Experts of a small language model.
Size: 10 layers, width 256, vocabulary 8192.
Below are experts of layer 4 (counted from 0) of a mixture-of-experts language model. Rows are named gate (a neuron's input weights, with its number), up (a neuron's input weights, with its number) and show model dimensions 0-255. Each number is 128 + 24 x the weight over its row's rms, rounded and kept within 0 to 255. Numbers have three digits each.
Before each expert's rows: "mostly gets" lists some tokens that are sent to it at least half of the time. This comes from a sample of Wikipedia text that the model never trained on.

# expert 12
mostly gets: " or", " &", "ical", "ic", "tic", "ial"
gate0:116116112173104136109145110175145120121123120143101137167112087152129117140109109163139149133117134124157089159102104107095069160108070163103119145153127115128102107075121083102139121130144141091142096112069130145121154113108118150131070114107106152144103120116129113149145123147164129168128141121121150159103105155106120138142155104165138138124119102104142134126054135163147122100114094103116105087144173109121087120141131105111126144116094145125118107150157082096155120141191139119131153157080144146116121174134166150112124133087111148105115138094128135101155136120107147128133104151166118127148108128205124105124123116173138177128112133141093122107156113136127144134143140167136109136133132126126146097139077149135121096129121133124177155113126159146113146117165086
up0:122145153099123144105138151113110100133115118102127171176082140114130160125161119134140111098126198141114153063143123096127166172117115092136144128112130167098144130110146139123077142122122108128148097120134126096105123103110165145136129111148181103107162124139159096109133124089082139137140134154116066112165124143122110103146139132139104103183111095149138146121173135163117119118132102148130167157132128080175117114158124129168116111111114108151109128092115109114083148112123135141131097141162125123078093143103106126108130117106110117123121138157107151171122166130124132141104120121122145154135136132092090122086101129127100109135166148124162132167119105155135110109098168101114102122120142139148091175152131140129114131123191094092126099121164108114063147163120140

# expert 18
mostly gets: "rey", "bert", "ston", "vin", "mond", "aly"
gate0:189108140157163143147110138136123129149102096135105134136166107160116167127133086107112128126127120122150124115122128121121117169072101099117126138125159121117159112160134186140067145128135156121127151078119152085169094097116141141161135153119148128114134121155136136099123172144142184099120116164118171168119139165092132097180146101135163121133072137102162112141106117132106140136119128131130121100142128111126124136122077123129140101118105145095100099130105143130104113116132147162167169150125123125127106138148109134135174139098115172127112152132148137099078161117087138133169154137173123123133143130136096090137143095125130117132117138098119103123125166148177139144131097164098067135080091127137135116191128123162112105143172111123161113152152139148142111125139163
up0:125107107116094151135133114161147116098157121135123154172150144151120108137133128191117136120116108130142123135116106133115163141099151127093128151107088151185123095129179132104107108072101153151125126139150118134166143069135124163140113132103122093096169112158102135104178087104158090110142122162083117135113133142163110097151142123165167110124107119109122151128132100098095114097126108115134132118109144067127139092168146124127127183128112104163105128140127157172109113133112121091146149133122143117098122149110170080153112152090139125140142120101158080170130073137109154143089123148105109125153138142118137132172132124160143143150143158126113142113181129117130100110118098147145109108137129131118128091152097127177077116134165119148147138141055126127123119123124105

# expert 32
mostly gets: "′", ".", " Coordinates", " Died", "°", " Clade"
gate0:133118121114146138110098111099112171085120115140093138126132119104125091135146106100116097122109160134154135078144158091089103144132170109154128116149087155099106106123091118133099137121165142145144154136145116125131180106129093110130135104105165135136127173137141130116125148119158118123126125165178120107189156132117117108169094091120132132128149118145138120098106118139120112115129186121124146149107122079152107152147107103106123162122165119114112114153135101111148127161168108121139151179096149131116121139135158117127163091172106107110097094142084137103108102139162152151152116155161167142078108141130157146092166158114172152142113079121157137105127140132130106127130165141149143130153076193116143140132133150064127141120113103144172151098125127165141138150094112
up0:135136095169143143153152118138108121115138120133153114151126115120103124118156128086112163135164114148121128117099131089167111103097145147149066118120068114125077124131142117115112108140137158145145128109089151113104111107167146137083109117124110140126141126121152118159130147174172121110147147134127161159105085131143139094125113113114132147108120176166150140152158165117104150142120132117121130149155147132092126074081108119135126078104100112106123119147135144143098138127084087150109133097134164118126142173092124087141124219162159090151115156142133159138108093175130123113135082127168074127142079119148109144145140104137132186135157116146157099090169115128159146095137140157144128106114151079110114109164112129121110113127122142134125162116120099119132119109131155

# expert 46
mostly gets: " were", " are", " could", " been", " These", " can"
gate0:146114092104133129151121127106117140083112153122095112144123175157092192136093143118086143094129123110166154142090087163103171127155132164139112115072169131172127140056120130139146116086092152098101150143126120137105118150098123107147116127125103147177133128130135139107098065162130170138128097180100131145105103119114124117136146146133111145106125133102108114131141110137109100134127134136140097132121126140129121101174129180109116113135110150135183134104131129151117109126126128119121101144176111128134157172131170151106095088118130151101140141127146117101124105064166122125127130149100107163131146115123137138171131120093124158154137170162120086122128120159124143126113119094104079096160140112147150122149151126123136118174134151133158068144107093127140119104095128
up0:135117123083120168136124138110129128103140130173118137131136155125127146128122134116111155161131107153129148120117100145112180108141177124125103126107146112157101113143132167118122146155064159079143147139182197144136136129102155116128153116118102159131152128089119118104104090090114153063149132133128150130069140160157131111150133106096110106185155134091135143107091131133123128106146081142147113119115135110140096108161089156144122157134111167136112138130103137133120113090148139083129151134152119135111131204182134152147131164121123120114127171133146155137137101162128116110135137132086122145138079177128217113128139091129115130146092151137147115122130121157102127152142137125121139109124105152084150160137122111140073102126110113171124129116118158125123125113148162

# expert 48
mostly gets: " %", " MPC", " ±", " Votes", " Nominated", " −"
gate0:142135114123171143130135118127117107140153083121149095128124099109128135145139077149117122083086156186108136120175106093124103116110147095154149162131111148098146139135107142129137098110154132131190140099100141107102083133146100155145113127098124111110071132112175082121135101121163159156123166089128127095098061113101108149150160144106112158116140130114139114104103149147124119134145129129164127109168105068148117144124127113142129091120121128151124132170120158130120117116121123167134138097116172150110112130131179129121151146167123150076140115090103100165184134135118137123125142126135156151117174138124131133151124111159127146134129090145125154117106169124127154136123111125116097130130121154139132173076158140128190138150072071124142130141099106145154129145098137
up0:120125123147137151132079133121102122099141136146107103130088137100162129152125173133082154132082155141111147131133153104133151093171152079129088119135145102050109145092104137109130112093122151134123171125122083125098084192092126107140146129175182125115108129161086127142158140164161128167128156118119137071159118130130129101115129139097128144126115157173128134148156112083094124095103149101105146123129091135088139119104146123131146092150159141097097130136155110130127125128182146128134130122137104087115132127122158112085124086135183115155110140160124109108136145118117161133149088133086133125122130158134139129133145099156110165124148138147118100133161135130148125153080116115102083113146108144134114133133162130122156105114166126096139109095135094129079141108111156

# expert 45
mostly gets: "n", "r", "l", "or", "er", "b"
gate0:112129153124112101109150129135156120121140139160094109104150156109174156126101138151153157167121111074150171156122159127124142158152119160135135154136155130097148096101165109150100129129137154122158137162126127130135095173125104093117087147118159144089132081112171142150109103105128152121152068093097125112180068137155103128154123151155144130102136124114122126107152127139132123163150160153107127094117118135118143117098140128138163095095134072133120103139140137109102119107124123121145131117125120114147132170148178156109128131113144144131101120152187090111136117118126116150116066172188122117137117143110121150151124098172093138147169122135151174152089191134152119137105119153090101136120109152141103087162149141138142125157128142137117142148149122152165088135095119
up0:115176116119143119142135117137109139163127077111193116167127153134105135110114112117133084159126139167088108132124119127132106130134125117091147093097107073082126081105093137152129127085129092139140144100141148109152138104130167144097129139106125120094149158123086121088109186154090146143158122135146164111104150131114108144129147162169127122153132154116107123122085081144142166100047146123142135139136152116114127129127128121121126131112114110129130131124151134132147124112119165149114159107162138087159083134114146093143121129118115126121157131163098146121138155156117154111112109160123136102145124087105184136081120144093118144090095164146136076113127091115089107129089181118141117159149140137110168141127137112158167085109140116118172096155107111126113137152134153

# expert 33
mostly gets: "st", "ist", "ern", "est", " southern", "inn"
gate0:154157168130135148172131085125097109134129088146115180167112116135129100154121090111130118141122148142122120140110150119111112163100079115092100153104148100185108148155116078119098150126108178111129146124169126113105109130123102167134141137143120135132149098081175164100125140117143088129135106112123140101133173129125114120141128143155117143144130146164086120105120169167162079164166155151148098117159175134167161136131167124115124126133120119134143128109124121171136086130153126120121131079143121132116153133122143133116164163133112140117148103136140105122098128140162112115105137149125110099088131075181147101156145099120159135121114099136125134145139151104077120082112168134135115157098163117116136149156151084124144134124132161181129113125168186111160143101136102
up0:124158142136158127124144101120182104149118131120109142115081117154116129103119117127112132111130192135157096149135109114142111103164117136122116154127138142095113140134105100085126126130126104140117152153123110119141202113102127116128121137148108118142123139110119139129090095139143165112101165137145122118160113145094108110090143132117122158098120144096119100120091114148109088132114132149083098118104057159119110150124090132113130036116156132154120157129116102113118097140192143106157168113104114147088120103113124113100166148129119125162130147149094117101092131099105121112122151134131130122115129132112105090144124129131144117169142110145137101151093142083124156174169141112113123128100154190114107128120151112121092147114131121124125120078099081158111200102177159

# expert 16
mostly gets: "ed", "ated", "ted", " known", "ting", "ing"
gate0:133156100113170160108143155121076149134136134161119146130069118125148152071146118128109135134153123117116103142181084133145139147087080157151131137136134134106133082146138100114130128165134142129068122142114137114168136134145127186159117143147141153142123106107142156166109129131161101130123105106192112139148114096120067148137100092128125140144125174119129127117138168087117140104133087122121125097127130150148077091153105141133134082129135110108160122137114133143132134147090165131120148113145115121116131127122137102126169141144170148123147152112109124144126182159130133118120119156128071102098115140137131143129180106116129138120139176107106086084120129132118136119125166110169108122127161130079105126147108171162128071158091114164085161129159127135123111106106094
up0:098163136121135125136121128098152144152095151164133112138154109139098099083138139116082110083113114138126156152101141128146133073115160176166132106131114144087170123151125144123058093128104148084116113164143102133145107117153103176178111090145106107128106153106125126115115133157139128109134142127108128166106143136132128147138067116111082125155168157093169110147124134121129142162120125136118124111107124128146098095108096147102134103146163121167124112134105113159160108132133149120134160136136150148162144182155114128060125176136084169117104130107133156105115135150153105120139161120168081126105102161127124164154143133149133119120168121151134096190120142112152133133093165117141110113108125119111104125145081091112118107112139101107119157136119116154152114154110085

# expert 35
mostly gets: " located", " living", " |", " driven"
gate0:139106123081110118122160108119112160134171105161096123125130125110153110151094143149134155128125151132163124157124129129073131103157145136130132125125185119128113132085091131116122147110180125142136187181129127125128123088100175122126126164121134141129159154107144112125122162074158125161110160089095108073191132117111104178122110137114157118091136148130126135125129134122169113127138126140136147143130122138138143138175098125204132184132117125126143106101154067141160178131158155141126143158129116152123113129125150151086124119060148141111147129145145129114146118145108137120165120157128164096163149147111151124143133162129131090117143132110153146154106139166107149129108097097088125126080124149139148148100120111082144155122132140145138100101100076153130137161136124
up0:136182140121072127151138164097157142129136175082087131104125106137089134112105092138112107122156139133106069087126109143166132178082094115146129170157142156113175141123138104136112129128136131100099126109098123109168135120143107128153119106158127093158126124107116132131158089133140110102175150135117130170133167086155172117133139121117115139194097117139142108101128150137141125140130154114111095089148143113160086158133180119099096107121139166131118148102107126120097151134131140170141140120120142104146178151180133119141069103133130125127107129096127119139133140164179112135104124119094085122119151183117071134128117164119115123110131148136161117126120131160161113131106109143097119174135141129132137130111094130151158155139136133144132107157108114069124117111147154

# expert 59
mostly gets: "\n ", "\n\n", " '", "—", "-", "\n"
gate0:148135147126111143143168112100115154108192119102095120090155053155105138142098125098102165155158123139099163133139124156114091130118169123155122144144129072138163078135142143158097093115127147100125137118143107151122134099134153137146123142154150103173092147110143123125145158125114116106120187119145098134166132127135155124163126142133144111124144113143114147140111181084115145143154115130107144166113131124156140137128134163103134118106137183120117144158105118092112103118137141125144131140115128108115135113142150068106126118098150082137110138127176120157166125130130115077138102126159134112115119088098103142172127124109128148123078091134114137133161137123119119099123182162129132142164182082131103178157095129122159148139148102170108163113131173143094125108102128
up0:128127107103127155162152120122160110138129167113111116128133090160081124153110109084117113163198120185148166117107079090139095139142127146120147139160120123119107124184158149124115084123145121128126111108145103122154157108116093127114118083113130117123132109128157149146126092116153125117158146176111130072155099096144150116134130100135139120118096147111141162171113145104146125130132137125106147123078132160149155125133165137169114123091146141145117181136086104143109119111125183084110144098144119149119150148122135126120121121114133139133093124149142146218136133135100088094134110165132143149097117140111119095121131061107132155115088125124158123127163163102138108139130143115109111122154140104137115118105118152114179177135108154138105146097156119119172138135083118

# expert 39
mostly gets: "ić", "nia", " Oblast", "berg", "ć", " Serbia"
gate0:125100147156128142125182111122116111169115104120145142081156137129173069156092137110087137131155127143108166107163123108121123125116136113144128137161147121129122174137131154113117103130141164152132138147100129155113172138096114106151133167117102106105116104112170147150129130093108121150121130096126146140105155115127111174122137130155148135155108123154147154094150105163159125128111159067148127142129164124121085165169076119144149128092082041082142105137182109129152137100143149106076148093140164111123152128162176146087150140139128151143091120140125136158108135087137094118150152113143123091149165125153125158095141128124160162121109122151170092128116106163146148111129132128137156116125105155149167139137154133113143132143079140132120119148130135172114154115120120
up0:154126120150114138107121121089127121145144126138114146140110150117117164061139097096149156148140146125128109148120115152114116155107094168134144113122187165108139128167175115135121127115145141176107179134124113142112128169130110107085103112108137150110128149156180112094122130119128148085160169160149117111142129103097146109134155101155161167154078133097112125130108144127098114082145109103125149096167111177142164110050082135111131106141115145090104145104128162135179135133171142114126111108118136143110076112144194133134100139139124160136089131141114127151106150113101170117121114127122138153149103134163151155162113125103153134115140123113139130118114128148134123128100123116109121125066119104121080164151135119141145119174114147121141105154114164112187128103127148

# expert 15
mostly gets: " %", " Votes", " Candidate", " Apps", " MPC", " JPL"
gate0:125114159130129161156157149082151110089137131142081130109120064126126175131107098091106136148141102126133145102167134102106136171088121149106109124063147100108150120120112159112152133081115134150100059154128140122143162164105124165113126168181110137137110127124130099118145138095117150118126196143113108140130109116138121111145144135148124148080126144169136138161132170093148139108122143153106148162119110106139090160144138125145131069180099126130123129142110069109124143089140129129168134154138142094136122132126119125118129148120127154147097128123164147162125147119139105130149137142145166115145112101137162127161127112119117141125148144130127142122129152158174134067115192145135153137111128073132095148112106100157102114102174145162127158119178137151145132121126122
up0:122135139132125135154143120138127165136119071157145072141119127079097121103153154067162131149140170105127095125189147075139118113160157140116171118132108112118097131176122152139115132124163120154156101119098149122156157110143096135140117140152141124101110147170121068122112172137081127112117087136170110153150126152143139098136100135169112136118149134114108102076138137134112160122087169101114102106153108091115150118114103160146116101102117109121056096163156126116126098128143126120130115148113099090105135133100155122108152152133123082141091126113133088126135135140130124117124130109117117135137101125127129118153151161139126103133096092101197067142167133143119098168155112110131132144118111137171133151096097126118140124134143132112123140088102166147126136130149170

# expert 8
mostly gets: " was", " had", " were", " are", " which", " is"
gate0:144107083122138165086127153132180141106139115122140112156145148093120132145135127120132118134092134119151086127126147114095144133159139081144066127167142131158158120117114114112162102152129126122141157133097179097130092121129167103133127108052113155126147138152130108119124150150120146130120138176126164098159138165097116147134167179087153103104123133111120136165098117157139136145107122110139135136114093150132171118103112117103124139110090121137124131121119109131113147110156175119132145146167141163142140116135140102096105141109182119138101154130144100124127123163156107151139072127110160081104157180121093124128127126112114181124074136116119137117166077142092117136113111102143194155173140135122124113142155143122138110141120134110180091097139147114093130171161125
up0:141063138130157128104146152163125098103140140112117148137122121108124151130159089087146107130120162166120106095135147109134111146113122110119083154136136136097141135112090089128061130154131087087123138124105119086140139115110127109116117104095110136171092097164150142144111142131110123136125124186121192109134124124131108126137126145078135096135138114142114145158076167130154132097114209151148149117098141120133110126068137120140161113103136149155149124083129128120098104096140135134156107130115129114124154116133082081110115144128144100091129111122130140146150114132148106161125047118095147109134110137088126103116104121107160167099105127123147088119175136100119122119098127100132158169132144152090147096146121116166140149117111144120169106102127131149111144161171113

# expert 11
mostly gets: "a", "o", "ta", "i", "u", " Ma"
gate1:139141110166096173097157128147131123131159165122081134140113161121108159112156136122105161146099108110112111118120114143098113123145138139154175087128109141112108138091127135099112160130112120110141108104121107098163104131143171156115116194118146157147163124140122108104101124126145117127149091087125134141091145104133114181147105120149115130125110134129131124137161130105152174112106130155163088132194136138129130095130099115098123188076146161143161127164135152079107178140109105166125146150130132145134148135116147135136134141162098134063128120123131112131096119136119145111153106153148092093121137125159127090112128144112068124086114067147147148133108127155137099148145147132121103154098142120097147121168127168103118133107130065127132142137122138086095092149093096
up1:124201176134131159124180103107143127145116129145141116130169149178140130094133125107141083111121151135120122136125131120111103107162137141121115114150124171121143127160140112130120143153137143103117128166112125172119149165131146140159150147167146156133134165119116150115161143087163136089144162119139156163121148159128172102129148087143125121148141150120109141125130091134123123116087126159182083111151084120128123132150158151100142141122118151088136166129156170155111162113171111119137152146151110151152073096127137138136130143083106152156124170088152177112148105127156142107149124121128133133136112189142119103150130115123079114113153124111100123139121103174137091143130106132137129153106093111089151136110111122111103129145131149085141055123160186097171130132133154

# expert 4
mostly gets: "–", " &", "-", " res", " un", " rec"
gate0:125126098125134148112147121095116115150124065135104145121127182086097176095120108113123093166156166106132137149140116105131133122112146099121150167155160071114149175067101113116112154152143079165127131103118141121138166091115117142078166134127140125176119104107105105131148152148118130104156174099157093140195148097118115106150134141084100116125098098170132114121169113161133122156112142105146137145104132172136164136105137140135142145149102110093123134125137114109085148158137120152120110145109111133130145126140074141134103113110129118147110141136140166116152116101124170128149100107107138145133110122119140095195131123152101094127132122117087141161131132122107130103073111082124163092104150145097129144099159126137127088123108105106095115116119102135131153157138149
up0:144132105159110136115146102132130101163126155094135103127102119089147144070122101158141120112103159124094112120096139102132054117122152118130138123165171127131086102087116120147160105117108133127129142092109147119145127110123160106123107153160161147123120118128122142145126133147121107128112135137110130167133105119150141087146186101139135148109174126104132097100086127144120105105128133129137109133120123077134168114123152079146142052081128125128074103119153148092117149141112182130127106145144165108090108101087168129154148162149111137147151123137108116120157141144121113089133115121175158135163160106126135151078123124118134143111132119121101105113102158167139106115140084097174124166106072148111109136176120122089137152168096116117093128135131138112125127144125187

# expert 56
mostly gets: "am", "ć", "ius", "ic", "u", "rd"
gate3:153135092109165133168154094124170113143109107139133151145144111133130113148096090156127168153125137158187103137152166108079163116118162110140129099129105116121142130095156154124152136121157111106177115120118154095127131142125117119140165140128125111130133151124111142126098149136109153142136110116091097150126124164131144121147140097115126130165132092125148174126149161110113100156077159112082158188164160114145129154125107126130100134149075180148143086153135134096107086180100135156154160094105123154125130153165154163148156197117082125094125166085122127151145109122122136124124088141155114125097164154123115130102140171124140152170111120125140131106106114116154137122089125144102112119107166143127151088129123103110105154136127087134134143105119100103148123090143098
up3:082110076127130103084103163115076093104121126093165133149126124096142130128156162137128102150114113147130121153172127125147158127148146154180141115103121130106127109158154102161115138097122136107108136115155117082143106129151091114145095086168118119119119132153139120103152103153126046122109152147110107115093123124129114156096120142132110118116152128120136115139137119123137150120153114152141122125116140117107101092086075124111144168100146151120152159090129158110127127117111187117156135133120147138105124109132124112109116077109194169148136097138074117113142151148137144103100121114136121146116082084133183181164130117122151154086122146164114094104166099098103114158115141099155134106108110102126109079129097138122124142134107151156094131153125121173109135160129101

# expert 49
mostly gets: " JPL", "There", " MF", " FW", " Turnout", " DF"
gate0:141106137134099127125136124116114142114127141093119116107136118115149123098125140082127122145125112090155143155094113181134100123141096114144118139156111141122113114131147136125134183117106117144123084147156107098137172134152132097124106122126085074115067104090102188103146106171106111118119132104134145149173089075146194133137122146131109128177115123157091122145139140111138126165146145093127095088149118182104108155112114055119110140119134110117099108140125111067091137089077158157141131106122126104122160093132133103157087124155142128147138149136109126118131151147159133117148107122123108106164140103098132084143143129108128141133126171129094153136133129122105136123155123149132130172097162077119127145140104101150110114087147110149098146183134121146158129130080118
up0:135102128115127128145124127136147133118164168112109144088056050117151110115121143127151159119136110133153185120136156102152168164122122098125167111153158116080156110121111103111093155138105151096102144107111139098124093114108112110122159134117147095140180126118105081147176132144145125110128123119125132148109143174137087149099149141122104100112161098168151103114122134192100103111113081131122142125096143076102124109157163127128140110159077160113096145094130120196100125105140107098132088154132165129139099149113121130129138115154056110116126151127117116151157140129117131165118130118122121146107125122147103147086157144123121129096144129133105105138110117138139124164101146115070134120102122124129117149114142107172117126079090128134143103136130120105116175131133123